{
  "num_hidden_layers": 14,
  "hidden_size": 512,
  "n_experts": 20,
  "experts_per_token": 2,
  "d_expert": 160,
  "d_shared_expert": 0,
  "hidden_act": "swiglu",
  "moe_layers": [0, 1, 2, 3, 4, 5, 6, 7, 8, 9, 10, 11, 12, 13],
  "router_score": "softmax",
  "normalize_top_k": true,
  "routed_scale": 1.0,
  "balance_loss": 0.00339,
  "balance_bias": false,
  "router_bias": true,
  "init_std_router": 0.0115,
  "lr_router": 0.000438,
  "num_attention_heads": 8,
  "num_key_value_heads": 8,
  "head_dim": 64,
  "vocab_size": 32000,
  "norm": "rmsnorm",
  "norm_place": "pre",
  "norm_eps": 1e-05,
  "positions": "rope",
  "rope_theta": 10000.0,
  "rope_fraction": 0.25,
  "qk_norm": false,
  "attn_scale": 0.125,
  "tie_word_embeddings": false,
  "parallel_block": false,
  "init": "normal",
  "init_std_qkv": 0.0228,
  "init_std_o": 0.0,
  "init_std_up": 0.0228,
  "init_std_down": 0.0,
  "optimizer": "adamw",
  "learning_rate": 0.000473,
  "beta1": 0.9,
  "beta2": 0.95,
  "weight_decay": 0.18,
  "lr_head": 0.00411,
  "max_grad_norm": 1.0,
  "warmup_steps": 256,
  "schedule": "wsd",
  "decay_fraction": 0.897,
  "decay_shape": "linear",
  "final_lr_fraction": 0.02,
  "batch_tokens": 65536,
  "max_seq_len": 1024,
  "doc_mask": false,
  "z_loss": 0.0001,
  "train_tokens": 651400000,
  "max_steps": 9940,
  "dataset": "wikipedia_en"
}
Below are experts of layer 5 (counted from 0) of a mixture-of-experts language model. Rows are named router (the router's row for the expert), gate (a neuron's input weights, with its number), up (a neuron's input weights, with its number) and show model dimensions 128-191. Each number is 128 + 24 x the weight over its row's rms, rounded and kept within 0 to 255. Numbers have three digits each.
After each expert's rows: a language model's description of what the expert responds to. This comes from a sample of Wikipedia text that the model never trained on.

# expert 4
router:108086096146132157129101156096136126127115108138159127093165153112161132150163093129105095090108122114165113138115149101119104125085092176123156149149109136114106137148098137122108144117144147
gate0:117077132118143132122068123127107119169135151078133110134185138151154117098143067114110185139092081107127132144114089141115112133123091082106184137134121108143129156126160112084162152121143155
up0:114133083121131132137122090157145156143080085144153139106119102124132124165101147093119113141149149158102100121151122088139092158092175139091121171120118154102117164141100131120106090135102158
gate1:172117143118139095136146142134124110132156122108112140134132105144119143146140147170130159115128103083155110148063117138096104122183121131066117155111139150125092089150128127124124126116131116
up1:102114166111122141123123120132127124142148154139132144146118142142089122134090131082076084104126130106137099107175111139125110130116106120146098124145144119140133162131172139123163135148120168
gate2:153107171158122177126118117099123133142116161125113117134146143151149109153145125131100101122119106124103157097129098152157125111129111121136140147112118137123093142106147112107159134125116124
up2:105097109108088128123131131129142127106134176130122131119140131157114120111140098111183146124134125169118145116123096105103156134155153143122082141110110119150127149112069103132115097134148121
gate3:122139132165144130134126127079133125094163123139145080138121130115147166151132103151152105114125151138174155080131150094131124142145141132108108103167167094120114150137109177146081130099120194
up3:144139116128193126170135136118105143124099119111167147138136126108111145125161116111159116092122133156134104084128164159089198105143098138131155127130148123172117120122168112165135118159135123
gate4:093104148110125108158121140139102094131177116167152175141142154111132133153136111145115099134108157125164104168129202138112113086168109120089174140144111119112120119143134156107100110169121115
up4:120159131105125135146127130139107162134094114131140140112103119125104142083186114090154106145133150117160119100134112133148138144070109148140123142126147128179164151115157125119143131120157153
gate5:120102087133158111200141146118143148151139147123128136147106114077135122117069137122157146107129134183136152108122159127145081095114128173144143151079136130132101112142133125116087088086103167
up5:147152132108135154171110125153149137175090066117100157160140080111047138134098119158110135121139163104124125162105109150172136114134149131134129121125109114078114125129160104153139150124102110
gate6:143165125108131102140111140113151095105124136089124114116111174144130079149117137117144136125139126100133183105137106169155140138131170159154138112110108115164152137109118146111095163147143132
up6:117152126140122139147118133121131137107162122163097122136176125118156169102132100117120114130125121158129110138096142137127096158113150131102146083181132110090090082155114143133089121124136133
gate7:109129093116118123139112179093155147130092106116155111128156151108130125152146103108128145094131085132148111122131151107118134107117129158145108124102119111123074128174141121157114131118145168
up7:116130146099088166134137141122081131136130122137110124152125138175123141123138102099127140153086095079137164095123100141122168144173141146119166172165136139109162115105145135073119136145161157
gate8:152093125123097097140137103109134131120153084151131135133136131177102165098106129147122108118135159143136153136130151134123155089124131093074144148131124086113115117096051114087105149191118189
up8:097166118153142147159122146107112143146100131183121138107142125130116170134117179134113138091114186106123131181122151109124145101139145116138122126085116108126129160156105113084113131120146145
gate9:137124135119132120125101129108128087118142118115112145115139136104155138160171132117109115134136090128110155098114130160143147136104100113088139115132122127143096110119122108127133095131176152
up9:162101151133108151116110141096096109152145128141142196131168194129133145148141124166134146154097128088169131146171068131113123145141149132138149086186128142113160116119123113125139132136139109
gate10:107099142139133148151086155094131169144111124138131149149056141087154117110102138128130135146146126145146176143107171159120121100131134123143107122171156103122111155116119131113161090121134116
up10:109134183112066163084107162139161109115131132175109116122101119132158076094108130143098143167113104141172134126144138105068091115126109117154151135115130131152144132127138160156121140110123105
gate11:166129109131092102131125197132090151101118127110127191114133107092149136113121159192121137148176072132133132099121138110109137096110150138160150115197151109160136138159163090146110163132127162
up11:118152171130126151145092120161121107177116117124101112111136119131149112119139136116099158126133142120129181138107141147158124138081118087156136098127146145140134138141151130121124144151130161
gate12:129104120158132166116121131145106085118136150162162097105127126114129135098124150133127133151149113103127118151126123136159159123135102122123130158141143090084150094153137192141126128172155103
up12:125136099145145139114135125166146123115168152168123097096137138106077103140150159099102151118142132125112120116156082123151139098109117080134108121094167141160133080097153114092109156138109135
gate13:144107113117141146129116135121112139121142090185152151127131097095139133159085146125103146129154098141105133147124168110103112140121108157113076157134151099132146113152121102129121115102107109
up13:194143164130134121122067147139131150107171158137098133167156103101157078137141130125155159156171124125167078184093127136161137136096163139117116114134121154098156126141142115136153139086107152
gate14:144091141092069136139104112127112108130141152139129086125130134110098138167168120144114097143115108088158118134119065160141116104100131145144080136137168185169125166118116099098157129132078150
up14:116125147114139113119140127135119090171112133070094145150145109147100140125125136142127132105078145100082143166135102130129113109121133187151115105074118131145095121118109130128151139118150095
What it handles: Mid-name continuation pieces. Word pieces continuing a proper name after its first piece, as in Le-may, Wo-burn, New York, Carolina.

# expert 6
router:113148136092128095133177152139151110129098121124110108116143106121117162142115135077152144170138135119134167140079127138113119149149135093121167108164129115094100112128087135104124139110124110
gate0:137140153126134124125065152059117142108087133134167133101144131115139084097100120122113118112087132130154124105157117139125145141098127125122143127134166064101098108168159147103142065125123160
up0:108176122142138154123151131143109158104103106167138085138169149156101114150153119112101110117121150116127101136128114134137129113106089130100074145149143141094105106174144144151189138128149129
gate1:126110111130100106113112120213145129083107137095086086092143148150124165138132145115130133106120173141124187127144126147086122103138084185109118123114167110089084104103169081162110123111131142
up1:121151123117122135116115152159096108119099117118147133139096146120167097115117147129103159101142107144145103103092091114125099135088115109147108159122114153116165122153109119143121134122152106
gate2:122106132151163170113106135140148103132131139132135118124155089148143118115144144166150120126137088150115072123119109174128166112081063176111147112100120090127120119145134163141155141148122084
up2:133115188133145088129124138132106175108145158126123145096153089141122101129141117185165151132122130122117098146126110128154155126085139144150153144148104105124090153134127142138148127132113147
gate3:152144131135114131095105107110135105117123092148167080184135174143163141081105126146131113134142126124140105190147136134103132164104123153157131129163116118134173140104107137111118119117133115
up3:139123113108128137152111091147101114101106120085169179137112087146093119099181107125149140146132144153160109098133098107199125121146169090076141140133172121103133144161143150167085166157127122
gate4:163116132133123133095116072117164137109153098119152134167117093132120170103148137123079130069130121117143078147175133107182105109100099137138111142134143120166139113118128114123161095170125165
up4:126183105161176116118146074156156115105117111118147161141129120126137144106169105129110151115180154110104120107148123122141138130115125069160134132132137105124138122121161118120078148171142132
gate5:095135092153122128158114093150140157176114113117120163114164114126122147142133117116157159095163180139083132159133123109112114135121133149133131101119112117159136130125096145115142123126117126
up5:121123115119170089114113176119120122142127094117153107116150130097158145125079117122130169134145136108163125129086158140094167120149100134105151107128099108133129119119089146119123115141101146
gate6:172165129125133163092096159120085173138147145124118146113180152118198131155152108149146135168121134129120131132088112117115163101142128147105142067141154116157143112193108109140119119154093099
up6:143150123159138146164087149095158134106157113085111154081128139092123151082131141134127098136114111148114108121072105100130115133176102096135125115131139129136138125128121116162144131126117139
gate7:156100139164104160131097135061102151155121119163110132111212143125153133143172096158127133127168141120160110113111097112133147120133113131077180135131132132086154111167145142098122119130163088
up7:136086118139122118123170077121152118155134165120114136107116117125064143129123153139127160106124139183140143159166153118094128133133185082103117134117162119132135179123150114148129123143104145
gate8:114133119115146111169144117168116121117135121103101134140129117151121150118078138135141126175142145092126135148089122132118112114150154110100175087157139092098101135141139091124120142155118112
up8:124112123132160128108116130116136100087163133134174114135161144110129149107195143150098119123097101122107123145114133088125124163125130137144109122151172115151149147140149168141113149168135129
gate9:108148099125088104126138124099134126104128121118185101152174102092168128165090090098146156175104077141144143114111133087153155143128145087136099142143105196098118148112133107156074093150124132
up9:138144081115107122130102089168146118135119194197136153117154137126145114132161086120143123125128083120154119175098150125111101117107144157161160125109100146120120135124129117117147092092121130
gate10:098114147160123139139137139098102151150145132156154072178083127099129131156168169120125091106146126120146080089132170102103131179112119148153083121125123124089188158113135181083125118138133193
up10:130128128145144140105133120160132152130114124135096130130169117081140137157162096117113116140138154165126138110089133140107090155110123076086120140171088123105125115101122150124137128101111093
gate11:132117110137153139143086158116119127104120134127137142116099112145139108102135109135130109122101172090137116151132111086125174098126113114088090159117106117123126151130126160145142114096111143
up11:091167146112190126118133120074106171123136106118167130130149175104109123182158128109090113108135116113123077128136146125165090141109133105072079084148099153088134098184108121118097099152195107
gate12:107125157133139126126094164093106142150163108140104168109109147124156148138115067174122124123095076143124133132113122080165151136124149174142146098089150148085125150145117141149151107111119136
up12:147153086113121124100162125168146146134108130106152147104122112160098142103176151138088161162158129130112132136135135126106133153106112103149146129153145164133172128090147155124131136136134152
gate13:106125119133089125112141142125104117102129069090147150079171133179123146127128118131082104127087188163106119147129148151121127137159143138134130098130141143161124171108100116137131143164171075
up13:131157096107121119144075087135125150143126119129106105100157139203122157150127104134093148141133172151118150140143120103095166117119161140175149141169109141139129140104143170120160123100122089
gate14:130078152175089115175166100152114125103119153160161091119172085118165115104089145115144164117137156088148103132095100109129135163124108161121125157157160133075123078143125152119121110139148169
up14:100127135112139141093119101140084168125150115154172135111119158114118106089136113142103132122139164170168136137169151148132095099152128112130117110141129098153138094085191143162175145132086137
What it handles: Suffixes and inner pieces. Inflectional and derivational suffixes or mid-word pieces, such as -s, -ed, -ing, -ation, plus inner pieces of foreign words.

# expert 7
router:154105095116124119102076175169118140169128130134110140121136089128167104110146110134104130172122111141111087179079150128156102117100145153112096139143120132140142084125136131139162092116139086
gate0:090129142142116127112113160117136162128105132097130118115073142122149131105145129139145161129105167184168118107120144090167159142106108093130129140141147167105115140098125111166124124152161125
up0:140139167093171127087121125105086100095112115130103116097113147153068101095166095130139156161132127132113060149149089126181125122124071149165110134143128120129117144113129140125125113153147098
gate1:138152142138119139136128127133124106085162159113154132124177133152146114150137147183103147141169140098095153158131146132116116128117148104156135125133157101062145100104118152138160132126138108
up1:139126105140099172138115104175090123156084148151154121132143136113154159164153123109096092102123122085109144121109144133145120135127117135125150151124099092136161163162138127134129152123111133
gate2:189097100148088142147163124157162110155099131152101150097089132113132102136125123148152087158120135129078122087083145153128150145143145115131129129118137123109184101139128139108146119157124148
up2:115151144138100134105154091109114107107125108137109126131122126115121109120116100160115099111097125058132125116118136133132122112149117160121126111113147130134134105136097121082138164128137119
gate3:117173124151133160144108153181130086087118154151115153128130112117149121168111151168106124167150147154134154099144118134169150124092137161138137142153130096127116132152116130092155100157168121
up3:130109102111124146107128115144109117125133151121123155128114142144136149164142141077118118142137149159130122102141154120161110169148139099136147171142118126153136094095127162165084119140140121
gate4:110131132128140120101135116151124123146110145152125135145105131086100170118145142103101142121124107159123109147120143167173152119127172118117099154106130126104106142131119113174130122101117104
up4:122148115132087143129135102150143131153142086136170141133149134160134122126072141145173123136157144128168094134125124175107134087140106138106138132145149130175138126181107101100121136089161127
gate5:130139161093167125141159149105158141122149111167144136095086127101176107156132125169135126099135122098106147150092153121135119065146086111100157125111125127098162136126148166143133106169125147
up5:179153113138151116148137121097104065155093115161187138130121125175143120109108124097149122154136131131178120088204120178132175096138148105134146126139080122167142168124130130158133130140122079
gate6:111130133140154108140135108159089169107137136146120121120117093117108119165129152137157130162107154157124103131073146127124162131118131138132140104136127141129124116138147139132109118114087180
up6:100114096157143143155114156146136122136126148120117115131096087126137164139156087119112117144148152155132080132074123151147129132123126153154096120116107109125136113155125112123123159144064145
gate7:148123128139130115113105159151081142119137090082134099099123105138097109128146110124125158112112141104144155135111127137118164163123139136101126113148118127147137096182139143173111145142126108
up7:120151115125175144137141091117170109126119150116108144135136158124111164135116086117117105124138128113150083108139111124141117132133148153128131138166133152133097142103107120102135108124106105
gate8:178156121149108114122129089115152119112162092172129176140113075192127158142127129183122097129131167190169148115115109093138122108151138159109160108130091120147109135152094154140115164147119114
up8:124153153106133101093146125111134134140156129135141089108136147140129104160126150125131087113154155128083112070117126107167150105159153122111109094157144105111158158106125184132164108155098118
gate9:153110095164130162103098136098130140111125136144139111146113173145145131102117132151090110101153146110152131152112178073141132105142114117098093114163114129176144122140110171103116128149184117
up9:109123143103114126178145152088121119149157109145128105112167146136118108126125130133139148179100074142119127097166130151089126120168153124117149147128089140143135105110146148136127116109101118
gate10:084143102138157136129130152116148140120078125111102134109111127102137113114126143095107168134137110162081120171124128159104117140124114145125089142140136147090136127129184138148119112112116100
up10:156135111138099108133130141159129182127111121138085157160163123129130093123135148157154156145081118148133143182160086073131184118087144107108105169144104147159107117103180144158143113180162128
gate11:169115118183118117174116141125128108144121125126105127134084104191149114131128093157130106151106091134101113148088123117142125148163135151126132142147100106127168110157099108127131124102140149
up11:088118127110109125141110164133141142149132142114127147124132123146097135129105126081116128082081093147131132156097110128138107149154124126154108163106129135147138130126113124164171097090138081
gate12:097125143141153130128160127091095131139123095138131141140099128117135146233128163115127111106119139118128184139086127197141113130154101133158134140123165152107141112134130136146164158092111151
up12:146116117149093089079154098115111123136152100105132148082119123109139197113184114148098129140092130158129058158101172133153129123119155135082114158111130097115102088142140152177109116107188107
gate13:121127113123107138161152166099139131090139147085150125125138135146136145165132081144040134141181119146138105171085134126145159119080120089155145119161171118148123147118112132175115147112127165
up13:083141151122077055118139132118098100113107125115167139117126097121147134123130144097101155134114194169145147140151132156127069146116096093172132109133133143112135163122096109131153113084144135
gate14:148133138094118080137173122097117082091118108108141079108161140117124084133112118124144120135143154139137104129083164108095073147146134158123147091134132123132138132170137165127076132110125109
up14:152116090141146106146116122101118097122138133131104167101064135114118113070103095107117115121090150140135091085134148094089095149129104113156101122123111129160144103082118165134117108136128114
What it handles: Single letters, word pieces. Capital letters and short fragments starting or inside rare names and foreign words, such as C-s-aba, Ne-i-dell, He-mo-globin.

# expert 17
router:146145109151124129121162134136129122173105103143117137118129102131141137138124090132152123106120119171125114169128114132110113138144123122107134141113087108121101132117073153159061099113112136
gate0:132125106081088122150128144144123122148095061140111112130124156141142124100091084132147111093109100139107151157130139151124129154142122159160102164173163153125100143141130154103118114151097123
up0:163108127054112137141092106148140153117101094101133155138163098127141155086148144124128159157141122122149092117148125144146115134151145106074118138115127135118119142139145121091124179102159079
gate1:168138184103136136150142145101132115128108164121188100121122138123154129139136109152114143126120112101137077162105149142138120151105141102158137181111166111104154133129094138106138109143105143
up1:162127091134149139105120118143082110147132093149102098153174122152114089151163117134127119072114194105114084169094121156116169086088124142109073156110132143139099187109093138146129112149120096
gate2:103106138100094115150121140184140146152120095111124148110142173147108093110161111129148140160131161131173129111108112149127106123133072149121122150155135101121165158122080109139147118133172162
up2:126129106100085168130138104141110085110146110127141131119139120133118182135118082151152138096123158107081150130145110122118134095094137122097144158083104140118085143124144107100147150152130090
gate3:115114142106140116152152113117121096147116098098107105158141149133152114148174095139151106085166118124144129170107119109149143134198096130144160167201194112097107166097162148092132138115148145
up3:138100082111122112143130146084126170130118131134143147135114176136124116174175097079127097145095100119110100095106149144126169110121069157155113142117135133123140153110134151132098123131115128
gate4:159175149142146142096121117148190114113109186104102134138082116122175131135158169116165116111133157127110127137154130120132145125136197111132140135133118127127114122179144120140094119136100142
up4:131126113109117103155130107135162096148081126122122181165134100173066115121141118111109142106162128145165119113155117166083133157112163139113150107111121113114076168090141099121093136139136096
gate5:163138095163124109099133110101141147115137110164100149148111121098120153137112096119112133123116104138153116135127118144130158120112167097115096165110116112077118110111092144117111194081101129
up5:103078113139100162111145117162153170106160175131143126131124080103135146152132111119088175116119131125106154136108122122126142123140165136132079116106125073105136119168093129154118098124121088
gate6:094098106105107146142116105114086113151114147165148092144092138092109158099134119137161136147091159165131105119137122130138108163149151096174147144112156153154188161094192148142104144169134154
up6:096089117149133143164127145098119174105109107137165107113088143140132143102159116114104153136078152129134162130114083160116125131092123117092124101174128097109106133155098132100149147130160126
gate7:128152111170105114120120145128132098134101090151122100134163106173166075184125137114129147146188145140136082118150142127100115134131139151156130148126140136148181137143097124111174119130153131
up7:139127134110175175172143113140087119131189167148121134111107155131126185108091136156115135109144121129131155140099128133128107126171109129156167119104119135134137116141179111120119138121163138
gate8:180105119122108139137103165112113128108115137093123131095115155108097164166117129185132110086207121105114130175130154120132148087123096114106094171124153100156165177164130186120127126144128113
up8:088152145160111158137148147112133152128196169146143139085168111093072124119146111117134119142114126136122143107126098150128128092099160133186121095133116117137123120164173110134137126134146121
gate9:093122096117128154114135169108100117112110104093081108121115108141158155124162181147164110103137139133119105116138159128120144098180106119107120156136183150140142156191124161139108114126120119
up9:160148131148109132132140078110077163116124107098112117105116136081101115133106141100175174100158073136133142163123095095138140090082137137133151141141148144138173143113124147145091128140155127
gate10:152151136136105106141141130128145114109117078102131127145132131149102146147096109128174116114149096139124137152144149129114118102150145123119178114165098121119134131143131130125168171119129109
up10:191142159127122131115091099122145141100159109126109137096078137113068139166105127119116188130118133134112137105150171133120096161119178164134167156130100117148149106153110117140163133167109098
gate11:110069142164109139150168148175153134117160186106160092128138109121130126110156138128096122106130116109156120148106083133151214138153135077145138122076114110117124115162136122125147132112148107
up11:132141137132146102129148119143091116170136120111160147112124147095111134141136143084141081133140155155115146132120093128144131121123097110158146134145105125106143121080111142147108104108103149
gate12:198103154096122142120129120144131126143110114158108163168154136135178137132123155142150154098133132102089125178092152104144075093130160146153102103139103119118090144117146145120185139125110118
up12:080135120099130160139180114143109132146123063171132183126145131165124109100126120113129108128133174142122098124151138147119129094131105134152163111100120142163146125123095099095168122126174138
gate13:188133113119127166121105158115121120146144119128145119143128087123121067104088117156123154128095104118120124122128149111100129146100074096153081139146093125156118143100100193135124094146137149
up13:130121142098101111164073114146120093132105140167185094128131104140162164136136149100113100132135114137166095132132124121134096162136156103159167115130105147119170125115075124164077113155117107
gate14:148140162147142131138140127100093087098123104122136109129140107107151123132115161119081149156114145153144105139094105121155158115111118085144173084096124136123112140081182152148075150139170130
up14:126133093124120122102115143107170091137156151138135168090124161115150134171102109120135179142161097119112136148102129129093125155124149116135129130124128094121133137105142118109144109120108133
What it handles: Prepositions before noun phrases. Of, by, for, with and possessives his, her, their before a noun phrase, like support of the, age of 18.

# expert 12
router:122140117154128149139131111133127150117091134117103118162123113127127111116113177154151124094150135210110121162160126144098146129138135134084126146147137168050133099117164128146126137117124104
gate0:126164094165136147125162129129096111102177101105130146130171125136129113121108074111145133159113117112153104171130123150104137104089141166120102104164134124163120112152116152118099157142154104
up0:100160176131107140151115146131126117154143142123151131105175138087150185112158151103124137148166134135134103149146125147145128140123116150100153097091149127108102104114074116133150187110114127
gate1:143138115137148182125129160174110132163077120141139124184164169160145137097154144137145176122090135144136130140134135088113087123066154111085106163137141149158127169130147109166117135136168139
up1:121135128101126109117132152149093113128088104116189072125144170130151093122132134108119157120056137132130114095162147064134120172128133115082114139123112156112088125124154151131132125114135105
gate2:141120131141139104159105097160148145124117103159148102131116155070172109126109132130132112123159124133110149088125149127177139116106105167155160127171133126121127129168135123052129141171114136
up2:110108133124156105098139115159147137106101081142102165163145154125144130104109122158164156148165179112135134146154139149146110084111142157156160117119155133133093119135150131108139111155125134
gate3:084124106072144101126131104129110111096124069131133140159131132152135155109156102114093172189125160125129121139109149157128098115147121109110162093103135136116168117080097136113129122121120097
up3:107117085096068105098093129095137105149141071147130059116153108131135082136112093162124189144113133133158101152153125168097100121112124110083140151117116129149113130097106145103176125136129121
gate4:114169129131140100135109127143154132103105109092175123106126146113149124155149164123097139176135154134136140150149120149155145100111113133095150118121097132095186148131091140162138124131160131
up4:126123123146114134066105117197150106102136123141139173109140142139134089113091144166100111160124162110084104160137172120174133125121165122143138123108118142141103096119141165099103104140133161
gate5:160147127123136168123157163120133151118100109144103193115140089153114136085132114166125122137120100081101108112149139098128151070157137113159083134115150121187101168166116143126102094127129137
up5:194141118142135122101151142116125117120126149109097158141126103141103166104117155165109146161109149068107116100132134139159178096160150145119115098116165112129085156167124105131136140142160125
gate6:110119132062120144146150157111119143113162177151120133094120098054120129150104161103107145112131072129149166141136105102152107139094155147158106152129131132147147121186113098161172132136080120
up6:129122114128130107147118113104113120110150111091104141098138139132131099148125147132153140132110128140151136131154157122130122130126118102115086133144094109109113088181093124099122122141132156
gate7:123106158110109161139178155142135101135150116078114095128125152116087122166133075110110108109109162088119136134137136137116168155127089117131122096130140116125137122144131151134111171172104110
up7:152130143202146146111078148157125126126137092155139172078107140140149137123161125143155077146118116150108083159103101076134099115082183201164155160116121133113123088122095135136131174134108107
gate8:124128159128144111108172094112131114115104116115131124108142107138119118171090137151118156144152139089103129158119147104153145136161152154159139144120159106159116127133113170148092142117150161
up8:146127104131112146156125152121114131154144151140086065115125134069139097131137141100112131067122096150084116147146124149162138128158087092117134129140146162124144148116157126081123159095102114
gate9:155188171110127091170155116147138097099138127115128133140130156135116136103166151154104126105123107117155121129119109149161128123133090154149139107147135124135142095145113140127104151129166117
up9:167082095145178121131125159149079175113141120086115088101133108135114123105117152123098178130114113117073115121147123102170086116124139126106121130100139134134123090115111120097097156152137155
gate10:107119139160151126131128163158165130107135150141104131143124151125132108152139066166061167144144078132113147090157147139135138121166114103094166128114150132097139114071114119104119154114122125
up10:148153117145128098123080099116078136138118161139131104099143156130135140134137158085138104150149114138083074173171092124145094111128097139120136172110106141142104092126128133130157150162145159
gate11:178137157153137157159128148166143160089100144150131109138123127076144103123140130173141149134118119116145086104096105113101161128113158147140089135149157137138111120128149125107162139114112174
up11:120127144117133127096113106084106135129127158145165130103108136120145096152083170132120124134109089139110131136156114090142119127147132154185104115138116161108129135117133138130157097173118163
gate12:110151149112153117118164111090159162144115129163108116130144162154101126119112113120132144084128136108115110121110131104082135160104095140141168152122128124143174145150146115155089123127141085
up12:109123123135139127106170118111129142109143130126137134075127131096124165116078155105167164089121125158130137084145171101144116149134139128126143112119135132138133155135168104116186141151115141
gate13:132130129106120134140136162156153126123127151152098133102089138129130088102136128115066136090122116156151120150133121124119092130114140133131117121179099095129158152103085098103129205156114149
up13:147120125141112139090108118092073138128148107083157104135122150119150154147124151105113130164100121108160122090094115160119103158155102158107108123095087108109140140137125148103117081121124123
gate14:141155121125140084124105131147164118096115155168107108147111139116103125135108090172131131117125103092133138100124188129104116117190158137150151124139179137136121098128115170094126138101106100
up14:146147089118150112108106116106088150126142121097081124128116131138129129157121099121090118136122079119130153133104161130145121122171133123158079132172155134059157118111116182131082088141142143
What it handles: Verbs and prepositions. Common prepositions and auxiliary verbs in running prose, such as in, was, as, into, by, has.

# expert 18
router:131132144126150159135098099130096165150106148142135102091141122127139131147142144127126123142148138182117093086133101133159122110121129119086099115160157154123118178123147149125137128102143135
gate0:137118101131138166119153109143111157168123122157124138153117172145079117129141118159133110133156123099157139112121106109129108130124091112133123134116126127091116141119127130146151163116089130
up0:114176130097123105082130097082098132139185128093115115146137161141104094139171132112102120086182134132154144102128132109133136112106133089143133097117164109124117117092139093130137105137078145
gate1:157100159111198133141105138153092159098128136091130127120089130139120117116159136121115140157151122114105110173133140160109148144110156093152136108132162115146075126100182121143139141136155114
up1:151164116099086130134138127103152109136151124135110136159063124150133157125098117160148131155130131094161160130119157129101098137138116125122150110123126096102116139071154127129134181144129144
gate2:134094129157169111126121110142153166125121121126161122174152151134173152150138085149117151129068127103160136146104108127103130165138110131121122139170135128118147118125145106100137120104124118
up2:144133122151166146106128202134123136115104130131134110116151139111149120164167153124115157179112089160111126121153136117123141131104150129101162130134144053151160096136144097152153100101180126
gate3:108133108131104091104152116104137157145126143143127123128063124057096141163151178092165157087179120077132097199118110142137142100120103124119166116141141079179135169135143137101121129108134136
up3:139111126143099148143145159127160134138106175134152144172104125136116101086145119115108115125068125082129145081120164106120141111120131110159155131114132162129148118122137136129146113131117125
gate4:145163116147152103141141140130089141067132135163121109148158100140142096140138157128111126136125136118135129126142112139103185151138095133104147119086151155083119118081133186105115146180126110
up4:133086075147152129167113124124141163103098144145094125119164131161135078139158143122077133142166127140153141163152096131140129136141113103099145109140111119102090149134119140088111129109145166
gate5:115100141170188131134133168143122135099113142088138132146126129101161117119137157125131158116117113130116144140123124136197136128178081119150138149109160149112101092171105129095119107124108075
up5:159149162146148070117168123144144135109158136127144162147110124133104174104121140160146104114142105106073099155120142110166144109117117126145107109064152111129119141089158131174123167153091127
gate6:124172126127161115134145126182112084119130120150097132074133117120129141112182131143143139149157136115104138114143090137139133107143129126168142071105111086113086111099099129132133122156129128
up6:164131108137154125135121114144140147138151096176142125106093108071102121075081110142141118136147160127121146124161107126137106150106155081168104166086171179149114122108147126102124181129104085
gate7:139169093138138098093125145130152137121148082118128155129106098119121146154094136107117151120140138131125116125144135108132149099080112148097117132125110162134099169113126158149097102121158061
up7:108191098106109132085094114149097137110160087133104127123160133134092131169123128114112092147130108137148143073135132109070151142151118111141148111093146142114076100118144145149152100106191075
gate8:126147116112167106092132143127135145139159130115122120141124130111126120127111135126199134108129168163174192156146144119130145148094128114154109167120128142109129137063141151113171140156127142
up8:091148144082111147119160092098106124137162089153118158103135148145155126130139132143100133114101128113127141114109133108090101095161105125160153113105145143120144112135144104093141128131139153
gate9:144143114139121138086122151154137124065170117113116167104140111070128132135072100118114158115125136127153165137093142156154175138145097119102130117113079073161105135167136096100131147171107152
up9:142133114131087149120143149099138137122140106116151140153104117139110104123094098096159125065107135097152134115163116105155159119135119139126125145085128093158082114146132131124152115159100158
gate10:133117100116128098137155188130203130092178120097105094112114113124151106108095141162187123137096155152151134143097148138123130129175132159147147149144156090115141139150098100107108139188154097
up10:111125118126138156132110144116153121139121122106096110119105126115146128186079120111147137125135157144168099124142110152147151153119121113132108132141115111144127113104112104124123143165165092
gate11:078116120102144157131115170130099102102100124118067122102147140132128165137131132138083094114170144106166129128130132106139147130181102128118117094125109149139154130125137102154180118134140121
up11:160156177133135147148121153112121107114148140136126106075102131151061133174122134129157135118095116110112106121130150098121185114127169157158127106124132110158087140153151086132118118156153140
gate12:152138155145154103117173130176145175156126138117092109117169094130147170128169094090162164072120132123120126123076125112140116159111132138141150075166129110142158115108142140102110115131076126
up12:122141102153149130199159114129081124140115114148147102133117132163120119099123137116132072120153115154125153141134132135135128105111101123149144147146147129137183132168128144136111142136122137
gate13:147126099138140116143145106135135133132092142126104099142094121170120146131180149139085142139136125105115101188105110124149126073123129089170133126158120158133151116128120163106158129083086157
up13:119133122111104140132153121125144131154136129137135130081138108140130127117109132127152134132159129101117133131103123115164156112109105134148091126130131122127089113143118122126177158114128087
gate14:144172131098118101139121145122141142109106116166167170104139091113123156138139108167121136109126131114112103160144148118156143154121124119151132139104092102133145167102173124128109114182119125
up14:090111113101147128128116093126163137162074163128162114109136148146107123112085149167108137157120121113127150154127150076105135158103101133144104143148147137134122112089096129102120125138102175
What it handles: Table cells and numbers. Single numbers, spaces, dashes and quotes at the start of table cells or list items, such as 9, 1952, "-".